config = dict(
    n_experts=64,
    routed_scale=1.5,
    balance_loss=0.000554,
    optimizer='muon_variant',
    beta1=0.95,
    dataset='wikipedia_en',
)
Below are experts of layer 6 (counted from 0) of a mixture-of-experts language model. Rows are named router (the router's row for the expert), gate (a neuron's input weights, with its number), up (a neuron's input weights, with its number), down (a neuron's output weights, with its number) and show model dimensions 448-511. Each number is 128 + 32 x the weight over its row's rms, rounded and kept within 0 to 255. Numbers have three digits each.
Before each expert's rows: "mostly gets" lists some tokens that are sent to it at least half of the time. This comes from a sample of Wikipedia text that the model never trained on.

# expert 48
mostly gets: " television", " TV", " video", " Nintendo", " Comedy", " Television"
router:091116081121150123104115149165098121141195086120134089105198164094103136089139153082127062130123144125122049090148096120148187101154093150125166157114200155136129160141089113155063161196092087
gate0:235164118170099108129151136149079138181158126126099075170113142133134132107054161127105083152182091184050158136121119146130142086132111148182169130164164163194107180148109089147109134116181127
up0:151144131175123159192122129143154125136117099111124158181115142085095133193167124135124092122130133148125136115120095135088132177114161122114113123212142166168134155135131109091171096158164080
down0:148130091141170134096103112122104156149094152142127148139153090134061098081148168158101119098141080146128163183184104144090096142121091119194139113117188096148143105152199095178112111112072194
gate1:092114104130129132162137151158092066145136119206100077137106140104134116160158076143144064082130135098130178127196089093087162167081170152187066105170091105136142186152157132110122147137158087
up1:158116136124107098101093107187137093073102144070060190092153126095181188129041140158113141140125130164089105119072140117171127092089133183121143173118126153170102115109126061120141053115207150
down1:126130117131105255114130133180090088152143113178108114139099118108131103124114126106090159090102095171111111100145126142077100141164150179182129104146128139129124135171112103120100121213161131
gate2:144151113115118163151079136164201049095121155170150105151143099131122122126249142053175196125142106154128113136166132083120142179060164136150101126172166100080143133128111103101096098137173064
up2:143145126124115085173128168189145147134084132150155189140156146125228150131141128103136183171188152204132186119103116126191113155116152095125167160097124088139134135115134063161096184090123105
down2:149157118119062161125097154123186096100101141122182160072167200154181119168115135097225130143161136143112180125120161126125196107175137124136165123122159162117111146097120105085124103117135085
gate3:135148127077165149143147157153142128143131087152123120114115075120092131150190128175152155129141119160163170185082125137149135174130157176090122186065118181097164086181122117151076118142136128
up3:135207146130107125129128181164175163123114125155102167107158118114151148145135156117099105158156232135147095128176142200200143100135113150107098160112132093181125067122133186136168129150142120
down3:168142126182135098124176134178129145122137126184145141132160162057140157167124072112149137157134095146140155149126144096172043109141075151120124167112105192108133090129110123100046076111140123
gate4:098125110134064135122104174090090138092116138108146190155196184172117173102104168090141119131137169095151115114186104153136208144111144164101068129148140116138067174125179089097111103138175132
up4:068152137136175084178055125178166058115115125112178087116151111079104104113175122134126117154099072090144127102098125099168142187108099148146186123140123058161143100146141124148144109127146061
down4:118158129145145104126116129145122152166076097158141106167106122117105141161131151163142154163178151131140129117152096121166084151118076066173130144082064079127053109087140160176199092203123120
gate5:095129162148134149068188148123197122145137150081082140099091092069148138107136138119084157054127101149168114158105129081139095125098143169143123149084080096122106140166124116155161153134159080
up5:119125170113151138167130158218157130171130117146133214097108133130181131111107131129172151137130121153128062118103073126144087148099107108125094073151113139072079136103120107154197145093135096
down5:137115094094106106104146121115140097157106061115097087221143076120093116148161068155156153136104128147159102176083102132152180151116155118107126155043161140110091093104180114112169123111184077
gate6:110117091129113151114111088100159126203104169135127116101100095148057106124102181096112202130131138148107111172164122187153143162148135132155126127108079209163124137131149138092152097111071052
up6:157180136130155116149075096170118144086112136095123160150104165129088148149132076177086107167145138127099064114137136093122174127126117173124146119142135149097068127111136153091042166126161094
down6:142141132119151135130133146090148140147144112163064123070094166086159139153160063145114090125163065111135124175137091162075087126117058167180147106127115093115145100095130141101122103140148074
gate7:150130140100159151140133128084135089154132188091163145101147110113126136113116146112089145104177144127159103125105129112148129110078187099116132107171129116136128120167111105147136193169123147
up7:166106130134064138107102144091119139079095115133105126147098087078073135052140126164111078092099130146151145132116121104167134145111203057122183146122103125121194094073106168237091157099123117
down7:211126109101099155143103173104086169131127167128057078135158134112120187053190149067133151095125152131019111094130153131177121197120087162164093098117098081125071125121171149117197120076076177
gate8:108124091093087087118164108097065088124129131114161072162109120117125105145158135128125103146085177104124085151218145091097187106100160134140120103147130117157107099154076134062091153151123107
up8:091162157078198114131184125181119114108138130143094175155140105170156121085118162124111164132153080166125158100126156115092150118088164124139096143126102155148094138174108102143124116076140161
down8:102079139132155090079142170205142121063152162059136126145128124090127138148131172095173131185155171179115117187086104120138009130123083138130107143111113123166118096213118158153144145105096134
gate9:156160116191113137108166124100095138117146141133090089143118168121140146059151099136147124100151065139091175111125115119121141157084086095178115131142189135122111175166118082098105163156107087
up9:115137104160092143118088106123095152158124106144114142094114062133177098069169133132086105144124123078122065099145132156131139092177131140138153125107128134118142136111081179115115172067139169
down9:122168155127106100047115149134103081077145120103166161089136165165119145130124126111160126120105091132111149155159145110069063161133138024120056135137104137157133127117154177108128112145180129
gate10:169103123114090127114135193110130157066137192129151129163111082092129110108163090142108105141163124084151134119113163046153143108116121125152120140134131096048139136088182129136176116130115133
up10:127134099138140073120068140121112089147160072131062102144137068187083081173174113174176178069112192105108157124107143156119157113137140129101156133153157122160112109127159135166086125146163120
down10:080148117141133133133149138079132085160125145144169128127122171139151062139150123120106133095112124102136085105130140046105166159156096164139123120146084185103110168141136173167127069129133064
gate11:164187033121162085090128132140158124157166096109141081111125133141128117106189108133104201142166115136103074193117170136160124114112165139142129205122133146143153122148111121110080178188189050
up11:121134070072120105099177110140154146192164095088161154127170112143121102146127092148081207129136137128129153192139093195116084086135091178132111106173119101144151158123124131070163155113097060
down11:151122085127096092140121105121101034116190117097113109088157158160082158160174158123158234073136123074158125120141157047210064113129164150115157112125132131128095141106096130151159127177123134
gate12:143143186152055168150130143155058145164191132142127151169138128184143114170122122136129109086122107176095126121118117141062172089096137137143121116195092158111147085105135113117132179125115125
up12:109192146116128143123099132118147166125128075125111131138117149116107087141105107099074097113165148142117148070129153144100106149091105138139171116155107125080133167156094174191143097089165168
down12:098119168126164089160090109195177095128099136123172232173101150093181170163159157121143164120092156115152094125131167114109143107151073122109111138113130090082061104167129106083110076112169141
gate13:081162141129136126152116143116124087132163092091187175143144137078140159104163194097128113074173083106130176125126135135147180103088140092122166092168123135151115059098139112119150098148151104
up13:135118130118082099112161098128145125148117062122126151094156176125100152181077123092115118139162103216152110105137140131193130188116152115127096128124149120178135151126208138141107132153142198
down13:125066115121091103087170080133127133116147085121089125155116147130090105105078154123120168120138145124101123113096114104146155076108136145218088208124087164146101116137081112156110066089099043
gate14:122166121037181081119161168175132151096136102128154162117104108135204091151114105135144167174108160119149149145133110100123112084168162173123090161143145183149145106188146176145192129114157095
up14:141090085087120141126157089109160172212102118086047098179149187149101146163159114114150143096146144144150125172100131156165153118104130102164176119103148159148133133162128114085119226142123128
down14:087162071100153086153147145111106190122139185109117124156141184145135138084128130148136130166129148149160090078129160120118116223150151119128116132155114157184202136130157216153151126148179145
gate15:140113132136159137130119137147117109139089145149121158128177103172128170105183197137084124198120137061080146147107114131110076162137175131141174145148098132148211157152097113175089169118104176
up15:152164082120127110090148108170129131139127101137131143161104130159136152067164155134173121138178172130178141080101191140113140126153094126087185128083147106123120183118195174110161070116086094
down15:187150119105109150135118167144121076127137091160080127134125115138134108127178107116126194173125091133134198118098177112096101132103132116100144090121143120116135217159148148116063163137077145
gate16:142159133129103125052128176196143069105105128171155100107138122136117093114110167091131166120123109170153073073108131167147109100138158149141098108145126134134109196089138096163074092147105123
up16:122080172170131142169058141105106129100108137120109134136076141145101120082199110161136049162122174096139175137141143073116098131133081132125142118122163145159108116055157089150081126114080086
down16:111191111171125129129082160163099058100128062120146163118146087100094169112077141109176149170078141060087080146129202138056133179116153156062154104067126166149045134113181078096129131121082111
gate17:130203137150146095148111109117148143127120125137135129104142092156147141134131094196128099143109116143159092087066120108086134135142084067135070138169138137148171128079079116107180099084104083
up17:148172162091128084152175144110144141101137117172098106094100162127136150142073136108078129079136097116110089122102141123128116107074095105120126154141109070163150184136188123134109134120102151
down17:123148115172134174121096077117094152124050099150103094144102143086090120108156164131114172079099116079132102129130099166127082126133156138126103162175104072123138096111143156112121164163144147
gate18:124094096127111181080088109159129150068148132082201149086138123116118130144103099116161124108112158118069144145141064087155108083122083131153167116111144169121166152156171127140109155135185140
up18:125150149142149136155108114104124151134106123132143120143098129118124124156177102163125145110118149115109068082160186149135119168058088141071089167130138092136133102131083128134174116111118107
down18:115110136114090170216133117139130107138162112098110052088129110162052141141080154115126187178119128118112079127106137164118095120098084085111103158097093094137146087129121143112152152183074107
gate19:139117136096068130161086114122144207161185142147163115118117093120097054141126131111109077145115113163112095123109159159076157129150162176112158137180152139098176180075130114099110153104113135
up19:123088114170140096134079088153170227118154182100066074120079125110130161100148097136122159108145160126099133106156049105090131080152113136169129129136104111111142160128075064119155179147141168
down19:122118151037116154133124108131133113140106122118104159088114145144126149089099139033146137152112149144167099130121090134141128127150147084112100094134119096117169122110157113154137078191124180
gate20:189094142114122146107144152095123139185108129114167136117109150105106094056110146166100140099096140171114131130166146118133097120166156091109152158118093064127198108139130115159115101144108041
up20:112170121129164138096134135077074095146110149099135134103146117080113118144080187131219124124064147096108174092157129120075130165147156126113137152114059160111105160105112103120069083123121174
down20:131157161090110123075098090133085100124135145173111158174172152113067137147102137179160144119098085098186125182113107111116153145103189095098079141106115158141178083128088089164075043119146091
gate21:105114119117108159157114145144125181129192108152131100101121109100135137126131150155150207108163135141077103142133158088174128138203068125118152136103095133107076028137090134132148130118145112
up21:115120098091137149110110080147119083092133097124107113135197113132144090119138121141115162116157169173126143126067137090144134154145133126122106134127084173059111116114116118147117093086141119
down21:126082161140137141126108121129095169104161062216188055154145177126093140117139153110132113153130185178096104204132126146097089121135116174159113107140195163152132101143081147148122056108133130
gate22:090150118116133108135150164158155166085110146108123146121141115122164134162179203167114123130134127092101153123101088171086129123084067132102172171112131133109102175134139101107071139206066064
up22:140125161136085184105123134078166100103107139117118173146135168105152147166131145151123132171106074100123168126094123176143140099160098164165131110114119169132135131113137176066100120211076100
down22:056138123169112134162138128201175167130091131113141058135106121113028134107108214153135134123140099128126198085124121155107101164187132092075149094182032086047101070180117090176140093139119101
gate23:181118090119090135154077106075155125098156081153122103155116118109132138109117117083163030093088094079110109127134191138147141124139114141153143163129060076155139086120107110157164146144143136
up23:136166123107116223141197121089157162105143082141105075138103158097074154079054145084145111092220112064133147127175140080167211132150104098124123123105078125132161094169198091134124196115083164
down23:111122129163170181138115175119148182090115016116148180114152112097104133128078124170095145147120159146115150166137149081108046167168055082202113080126113058181174129091078138028129177112106161
gate24:145109102153159159042160134094134153140128112133149074089118112144154108144150148085109119145139143106116078141120153122118148098113115112163153130154141112132145141170145152130143098143105142
up24:097106157100086124190138133121041102099123145102099120154133123122080126151172102222090150117135099133150134147123096181113161112125147127123095129115134037137118146119152074142169151127159122
down24:114110121151089136138123129106148163110168082167095103148161134065138169090138196110162087088186153117099119192173157144147189107077120074085173165093180137077124093117108071151170118131116105
gate25:123118154179073096154120118120134175166179130072129138152092087169134083124164152136131141106177189187114204108104115146105117120167027087122115124090129142075168118153083101163144094186120118
up25:090088121165140138143126137117122112160189117154186162155086111171148131122141133150142169141176095137109146113178128129083124145130085136135180098138114173118150092118070077140101081113147124
down25:110163150142179125142163114139107127089164158129214135130100114133138110134122111094118169095142155140098114116113125141153255148135153207094091146040237096156126091149083063108182077127107169
gate26:086136074100098157119139136133144144166139149110119138149108163077135138146112136140157114101097177105132091159113161205117145087075126119096147138156160135122106138132196090057139095147087125
up26:162112171121162155099121105134158148125098156144139217153114104135111133145117102161125202132139082102139099111132112090123120072153115107158160097105084143105132119080118058136122145094140147
down26:120116155103176152146123120105156107145066098141121133122135121085142116099131124154218126092129122152131111086108138129195098114161145119082164150077072139109137118103142122116157141112113175
gate27:106174071104104090194150056044119157181129167167141137116125090121121092056081120148135119071134123107097121173077110167038128190119152102087105096118130140005107126133189097115102159130136120
up27:107111120107097140086144138101197130121151073104139133152156154086114112101171134117118132124106117141086087113118152120138123182080085091074106211093087186128120108175118103117080135105157056
down27:123169176191181130114119152125150135164165141137139081155134161097216139170123124081175125102159117194159110133092110214159174103104109164054164149141145153101146123151170156173151134126169141
gate28:141112042170138137093140110086145086155160160192093103133141174149154058112120114119099131128097135080109150174164163062155176114167095115163122106131116123155076160083098163134133149062094101
up28:135108148117172090121141151134105137166111079173133175165119152082125140163138121162102183070150135119088182061108151147125084138187109100100140136120185185093121136167101096121129144168134248
down28:155113102118194111175154104151100129136107107069105137199131142251127148131110124180148115153208085157106170103145123162146124101164102077117141109095150097145145118100135174078121107106177168
gate29:129108091129087138071104172152122146083084134102152116109095173156100110098128153132187128129121123130138125192092067129165112051110123100155130119109173151074121150083113152098120193152093076
up29:133087141098142098088140083141104099117150122175147152074135114160101143125093130147114143118038121159097094111120115080139130113146129130148133184128150157153111153209102138182159105173100111
down29:097108113147128135104146104097105122035110074125143182080169164150182192171154180168119136055112110119185100088129138021097070100129154111138113140104170151187116154141113079164127091180158057
gate30:095170146155177172056128121128117124171121147146144055161117093139111091140133120139192127168135104183117104109165106151136118100169081078198129155136157189087138140145120142096168154111120168
up30:181141108171103103154084057126131143110125125123099157082152130106123068170139158140100100173101185123138112128172073115160090157118130228152072067159123127137100088105141176086104092143107131
down30:108146144121130054132086106149137180151110148157122076106126089101155127124124123159098069108146107067171112132108152083182106184140136176123069168134203127133084123098153170143135122181140115
gate31:057127130123128129143146147095113179184138162143104097121056172153144131119176117103169113119068085099138112124154134087166217140134121129122092135144167150136100124106100124155162060107150123
up31:168167123094162144107130059140099137144165190083119151102165074176062125147067120136138117116177121124101100100079108144120129133109160155124170126145118088126206123121139102133120133145127103
down31:153088039144144170143123138152071157087122113113104128153121161182105194131129174175071154182112189103149117154082106134163129081074116101095182079200127179103135046125117111136149127106150109
gate32:149159093141126138116093099014126106121149135146133106091098128085167087119116115096134113173101153131135125113172116137149119125072193184144135097126132129162090105160149093057135130128103170
up32:141167167166123116151156188118107122123112115159071151150185124114087120135101155155153123078117141142162091105089166115116122183107113130086156126119159144060139116097105103175185112146154133
down32:186141094101094115073101145183150109114131190099194068133083182136122119168088141063152179142149152146064136114158132086086094120122158129103129127130148152150153101086113172110130157046074123
gate33:073142094136107181098118136070149133160174097144163119143103184151141099072097150154129159101127133095101180141145133184114075179141034146108136088155177117091139149134182040157145150114142119
up33:107131150143112155091128103167097170136159181112097128119168104180121099106074087092158144128054121132149091105124126165096120111132170196146165170129143120055082110148084135146126141185065129
down33:122103122142097098222118142173125169173145176164101136087087070107149135128116094172118164179166091050141129177129127167113105142167153115167093181104111076194096141089130146126113099070168108
gate34:084138081125177148167073182084102191138174095179100129102122152151134114152157173164097166109174142131116138124141136146165107159116130127171117199163119179111126158167176157132083164146138095
up34:165118143122113104124165094121145096158116135058109067109110130165118120194073131139131136160169150065130139069161122116167171104122151118125126106149090113147163094152177112105116134121104136
down34:079129128123140150156194102107186096138116132073102173112109177190140143155151150141160124119134154110106126163133160119090000078127137165151154083106083176109142135180172065126136117034151118
gate35:109148154144167152142085156134103100132181134118126068118121094115109112099098094172107119103148112118172172144119113077107144138126128146146154104100130085122168150114145097106160089110094117
up35:147108130145175141155171108101124159173145119184124110154146159147136105167156103165117156093096162167104172126143080153166191157142138130158205113110123158177180112148140147054083117170084141
down35:101082138119114141182067143112073105113177055150086118125197205144154147090123129124062138149134125141104080084095116108110203138106154154135159164164118143151140136211169157167152205171091155
gate36:161104142120150095144103151088122130179120123139145160128138162093109083131108090160100168108158165107112132115139184137132127153144127133221113153101101138112117119148105148120131158143112101
up36:101109099110116144130096186154147193119105094126115091112102131156108136135101129128124125124091136124121053155117141149145139111105108130050127093111092165144074128089129114103102138187125165
down36:081129189127149110116140142101101112096179192143123074145133104119111125161161165172174145077133087125159191127090133114089150118121117125151052097105149056133147159216146122116126121118105128
gate37:125165131070060124160120112109175135143138160169164070167182130102142121126084192149129129053147145101139083104121139099131137127163077129114186164148110164157143159087137131054103184132137197
up37:090183144159126126111105135147154096192176077065162144085086088126181120101138146088163148152141127083165211103129114124029123123111123128119136132169126100114143141090151135138126089120159124
down37:109153110140141092123072130110105110134114233156128163090149131110125163143122168120104136133104137158113089062140159081086092049163164150137094160120088093203151110098064158128119154141186204
gate38:104085126121109143117099138083137127141094130116115144121103112113108170109079093061140129168100159157131103134112105067161186100162121111141134131123149119128163136133148174122124097181091132
up38:175096103125108168142109155141128177105094094108090143126084148113184127168154117145062181146127170196181066120097155162108118145139155173129106173127122185200128167125146129156177143164128067
down38:116125168167138142109162135074140121110181072146099125085124049122108136143103104085150129133103135175120163108087119153138129146105133124187147114207109100161150145136149190126136099218197137
gate39:070194088176074092073112109156135112142157094133145038166132152164160092094169162120165111065127169088148125184125085161109113152123126167193101110163203136134088071122121123127113146172212124
up39:141123123183145136067094099198165155132123150087029153189163135069084094194088132055160148128124102143135163178124160153096115121156091149154152105151125159121162119105088154167094108127129143
down39:131169138151151117110120059149147106127076125080140163170104212067117124093165119164064134051169135138101097167134160153153123144144191065092176101077102066110142108131117105077118125084124129
gate40:124063067126133095159039127156102078128140144167096137140109166095099153108141152150133185094153148136098104124149158093162130139117145104108140154136183146187127142111097073128112149185124161
up40:114138102121117210133140153094111104104124108084093109108135119167141159085132161096157146150140197105148137144133149094132127121203114134151111164146120119144132140128143169048153139095148048
down40:163180124102122109077201115129092080121042097149148123080116081104118143138123090101133114146119134136159148105097072127175000122120097121064097140083118136107125210094119097130147126074146196
gate41:164101097079104127122138122133134122071156115128115087114147151117126142127136135141177122124097167159099157111133168134168156125210051128129149104090157111148095171135189153112073104152154122
up41:124134138118139150154106127114126184150158167188153087108122180110182133122102197124108077161148141095158136092122123148165187142099168123097162159103138112144200121133156112137149103147179129
down41:173117101135106123132140123118170148145157156119089155126078170152129153124199111122110145127071148115146184182085164107093102045152122086143121146151116146112161141077120100049180200111091107
gate42:136107126134147126181160164137043154096114142126126077167132160140142169106147117173070106120158154091122119157174137108087091138122096092095122102068151113138165151057101149164131153189123130
up42:214121126079109182129150106125202088120085129064176132090090094133207096134107072068097123175090121141170161135095158122131120147136055115132148143096135137125085154168134159114117152108125179
down42:157120143167129135127195112148148129175137144143199125131095104115096108132168185066126093105111191162157088106105150199197089125111116117101104139170130134146146170147124094180123115160135148
gate43:168186167112149122152106141129106090098169121102152084125162178149139145148164176199075140085130064083151093140149134137145118108149123140138133112160099093101081124151142126178177123164096119
up43:120135125139082119123110169188147115077055121169112181161108132144138107048113133152134082125161141093149184158113159023118114089097137148131136084067170151107119128049118180178075082083139147
down43:135180122113134083098115101182064101052133188092072124098131103187161150108182102076131120156129166140166120082057165101151088120092137088116148152120101128111138167105105182115158151131127097
gate44:098144166075159118143091093152091116125170122161161140108144099123100115140126151151133103132052156105167109110131099106119177116108146111154118072122126110111079144086133133137136104138117113
up44:134144115153116154103135122098091151091111086137153178115111179064153160202115091166151144119166101143105108139099151134138130150051060109050105150181097133092126096169102094112130160115112156
down44:077150151073173134106135159164199161182116185130136151076122204124148103083125126122190186149101130085115113122130140151134120145152132120100081162133082149126135164106062064124150111118137074
gate45:120099147154101153118064132127085089194137143162171167149140134159147120143099122114168107143122110162163110155128112103140105119150145109069123115131068102132132160159127110139099144109111109
up45:140113195136175149101081155096123076191077073119112148156135094142123111113122152095200182140183123161142104108127161130188106139148162062121081103125167119123095089087094084101093181127131120
down45:078107101092144105121153174096170149100129098085129132127132187161113174113126107110150171103137123051153069115133158097102128144120158133084130175075111155114128130105079110104085145060127158
gate46:116169080163126072082133124151059108169081129104118127144101148176098111165124079117061128155152106129122118057089124078126118190125097131152181141158108150157130162109129152144142091098089117
up46:113157056147086071117174159088151112113101162064119083140121108187153132111104139121109124087139145148104111060118148088107128186142115118149129141152113147153104113144100145131081097110115113
down46:123096178092108136152155132094156107169103108096105140080144108161111153093124109131055151141112082111127195084085110165135121063133076112138119181193064117126112098069040144138162154071099138
gate47:138141127134108092148134129110111193182126110143124123105116133107125181129165144077164110149172121132134133165063174077143099183062105068115104154123114155146130131168102124121118146147201159
up47:100134126120142115113160099159085131104192138113106086079143097106121141118122111122065170206098128120104098094129109138114135115137157133155120108148100135150147163129170072116133102114151188
down47:084134160157151120091082116058086080134136143143125138135153147101142084129048133112111131112152169112147151149157087134115081135148148108107126124124101127171138112148202179126133139137100124
gate48:102147132105118120142184129156203175113120145167163144108116192114147050116046128138102117097090090157109172125029114175158109140088191134080145136134114141147118177159082078117180159089093098
up48:081118146094138107102121112144091105126105113137076108122088147151108170131166141115072131157142112157092093126132132139152090085143081141132067150091069143163094062050101133132091060169112171
down48:152124115132172094152170134076119068111109142142165148109166059123127123153172123159139149076126081161164150151119142137100125121108142163162083055137065125150116093108137167111161068112168130
gate49:121126119138062180085122170098123139143162097085127097119183166178172116107130183080130181161184126113100122176175120214148141179145118044111056068135156150068102169136163123120148098110153097
up49:112105165102159117135116191223141079130178157156160198141162107114180110166124128200115103135131084128079130120096192077111085147098153180164144186110117104209124107142087080156141178149151140
down49:230118121142084073098178172141137139095101143092148130215100102164183194198043130129101157187107167089109181172201153079162073118110100085120107153096149137159126159168099122167134126120093128
gate50:141135108151125116154124174151105106145132093130110048138125117150135148099088149106149113068157102207137212093133084117131160108069134122140151112194094135137108100125152167193101203135164179
up50:102133118159118104115142092182186144147130135075072106159104165161073104161112115126124129111157056128100153198125135166152182124106095139126116139134098182114097101119160133149090113076172117
down50:101126082105144099148109203132100075139180139161106113145115111129138101141128109133132145090088098122192111085131153096167171152144147102169177151197138105132152100187148099164094152119083139
gate51:133119151127049127152108154055112135190146104140158155104110111125157039052119180161165182129161108129064125133097139026151104170121147144174098118166147196160114152163138073060116142118109067
up51:056140126124074169117180154047152183162178116158120117117172128133118130096140167109136110078148113159075123155111141164147114101144143142093079103193081158125127127140025070103135117104109133
down51:161152165139141103085116158106159083097069154124128131089121141134158146152055167100135097140138147085168123114108182120078098058083140090129190150061153067093168085097140128110080081133132099
gate52:134135114135108112095071150143152163119108094105096199157157158118203142103157142187138093084131109137182114092162171158119100128147144138098122105144151108079094155164114108130164143071105102
up52:134156113078119196126130105180150168064101143124109129110154126142117151135116142090154110112156144153096163181091117083129186148144070141115121123113144135095158066121136171135171152110071199
down52:160139139092120175096133113127126124130093169145156190146109129125118141055139082121090087196165156078164089143113109139097128150085098156087145141093071160104155133152108107151132087143090159
gate53:103111134100148159146135131128160122183097148234124123115119110147058120123104153078122147079145202091104179171174094145139126077132138130073112165129132159167152096111095127140184167189106130
up53:126145137133105094133153110102086139071143116086170081184105108145139093081135135144126119161142061073130128090134216136144106167128125108133173127189121152086157163153127124139114134041084142
down53:142150074143089105109111136114120127133147105169093115159158142074108124188122184124138085096107153104186149162119161125100130182092086101166129155187108127122088124124145119135133160170160130
gate54:145135085089123167131136142174155115109095142132117086093148127192180118120124179174163129103124180138150158111138153201130161130137069035214077137113109104133153070196129103187102104073080090
up54:152092094099096195108151090094116132118135146145082175100182162169153125107155119076132056118142128103159140143126056150164121077092147150158136109149118146153104144120118110151096109114120157
down54:181101111146138145113078134112108078132120157105097186116128113136121169118121114121153128161107134159105115106138144122106188057022109081157154096080051153126107124164100156115119134138117182
gate55:130144086068138105089137111111073140193046128148115129091166138105149099116129114109143049127163086073180101112119149113173116131100108105109068077110141118089090099135173145119170077121168135
up55:163075127128102080079167139109169153152122202131126066150131120125118105153126146087044114096143139153096068160155154104097120129163112077151118179116135133156159192087096136083065213141109131
down55:119134128166064176118160109153108168139112110171131174124106115122121131122197164128089094157147163128107091131068115100123182154119121084134130145184131148087136168126160053127114146122122118
gate56:143093158150120108188093150138129168126154126131083097149139166183144109142130137162113128128116160135119085114117138119105170103156186136173146138175193175128117135060112138089126111137131146
up56:111148070133158099112092098080072065081145113125152137099113109132090079140140170072132098129153072165166122088141133103193145165118091162082151116125085142143118114117147073188132177077196133
down56:133101143104136148128133122034063090119092225130180095143116121171075091073125105128147141149094141183083186120138087166188113160103109128135125146095110098101093104159140113072104121087156185
gate57:153092111142114130099139142162135137164127108133069131059106084149119181099078157106091138130064131126131188138096076149162118135076072106095149094122104081142158152124157148167212152159160133
up57:129168134164156176087140142175118114177145136123134159112165155132121119121129099127171105108124096143126122117151172091079177157118161113180177164154138124093047075176126036098114154115137147
down57:121158167110128105131111079100107134125120150127207158111127111108144147102120126161119143067085195139120158133186118093155094075087135122164155112188115131136123075137150141097132113100115068
gate58:120150144146159106058134167114148112161131101131174124107141154163131123150136127110151079152085147118163143144082124131094138161119144162108124097099125119100127141152087092060117106157146152
up58:162057174136107172206138118122116148096138111160140154170114141146117149145052083118101092140144107129125135123077135172120101175162157070122083076162134153162096133132146088117133097118046137
down58:173206179144171141206148079156125105068120170135105081103154137062145148186131116140173085132080048102157118121146121081123227161100121114163093137115093152089109118119111136184123130084140156
gate59:111148110140162151135136075063125179115128166177118136140120123150086094178095183165105115154112153143152119143201090118194088214117095136159099131147063163090105159189171111135160119075098139
up59:111145153138109142085143088077113120117185132126119175134149122148123125168113161119143160142048127171091100114129112133141126130144098071125143194194108114069053155145127074059158110118089146
down59:166137104145099093158084120104134131135149113139087111099152141120117180180154143167118158158150128128169109114149146140142129157130104159156157149097126143127135113165108164103126079089091157
gate60:238109142141141130150105142149131080123086084131170109133163113099153136166085209125138157115148092151098133126150147109165125102111134096155114118150096108130134095086090092119155139104131134
up60:096060184099141170128080063119113160135099104146159139112184176104151113170099123106077163168141138120139111121156090124118086178089116109161126124137115091224126097154131142134124116150144098
down60:119139138136067162134129071170189153110136152108161122145176112139159102092136143072111077091080155061113101088068068154114094102133125054087135174130066064117136140122148106132145163134128105
gate61:138167114100095138158151168118124124171157147120169141108127149105128098135149121158171101098064165174160127144169091000162090172133136105103143164114157130074213097106129103190123134096090089
up61:073147148148068112124140138165136137156085132107109162148127089081170150105169139138080119180120159158090101151125095117100077097152124174120169123145103110127144132094150148099145101101112138
down61:166136079159122152115135084106138094124122117115128224152173144131183116078123207145133151108112133137107177175120098158122073080141095152096129098109170122131082105180036170123138121138121160
gate62:125155125058108108130185080046041123132084158133111131112140111153100118025115125146116178130179146074128103120159124127132103132114194112168172172096089218129170114142100108111160114086075145
up62:134128166203155109161102142175142106122128196139128137153156144137120154183164107206090092110132076154088124079111155148143143132155128131129154115115143098101137151094156118055130123126174110
down62:171135135138131109076134096150121101089130114153147100183091185140179138134075096106151103177136119192087115144116143118152028118127130192098128069158164039123123115126110134107118162110150100
gate63:129090096096077116170085101198065151112114104161121119146102124182151095134084203130155163116169080122111169152163123157121115160176201038189107110147123120177093128140067150125147111146128095
up63:107119123130121123151140095125146141127122123103115130117132119102105128095130104160111102131142121130087087085116121128136122136096136152104159077149144125109128091109186109135124106115102095
down63:125162198179140144125119160099137116101199029153082103095108134141108104178130125124107134127125158168079117136163072105098092186154128165140140145114082170153073113135149138107171155134168133
gate64:130089158169080077163152124157172136117124118164142159128130054146121122139108137168163147143084082089085121145166090090160135101152077115133099166118102088065154081074150136071147116148111124
up64:106123140137103100107141128055172099093122113146091114095122145110220190156160101140110118053155117111174157151167144153162098149120109095184104106179134146111091139119149123131147195187145095
down64:150119143142068116145111125104142132103118179147052106105117101156117128145089144107119064113152114065140154107115173101120201171151091103152186063148152106155079152135098118084164122090147125
gate65:072175115095049115111161109103169111084154173089143114123107162088149121114081137094097169122104176142076063161153140137138135113107081106120050094189139095162074038115161085102141115137115066
up65:119119089182119164109122130116145145148091156095086171065082065094157114115202119106038140198126135127138134079106138168132193105140139074102135109143123156135128132096158134128064139135143129
down65:124154138133108099150140090108121181163109159137091130120143178142139154054083114169162111134175131165110199096099088107105148143092134112155132092091137162146078153109113204125059183131093130
gate66:134143134131098084104146204176127131179106160124109101135110184168156115123118143119134145138111090111201106092115103083068139125053105113145110151054162153089154139163093113148092121116071137
up66:117141126158080124110197148126163117087142091086151113057132156125175148126091116148131124114152105159141168158103097152119088149169089129112168109078138059145139122147108146125165201205190080
down66:152166096108112169143083126130174114138084193152113121102077104074148172126082142106137102136173120089169086090159146095115163083126063142143120086091121157101149077152138175115112121146140137
gate67:128094098118161111089151145138173096091137088129122125162093115131114119076167163096085100134097156147136144117154153114102133143076154172134184195151064169105131107111192201185170170142139122
up67:112157114134147097135135116108105195137161101121118074142124148112148159137067199101069110169079101154115140145085150109165128140183150065093135145128112118110119155172095081073101088069113159
down67:086148149148178193131204164125079137102109071088113159106118104125117137115139062114146163145131155113143162143155047127177088105140109115131156146072120137163126139128108131152124107124135110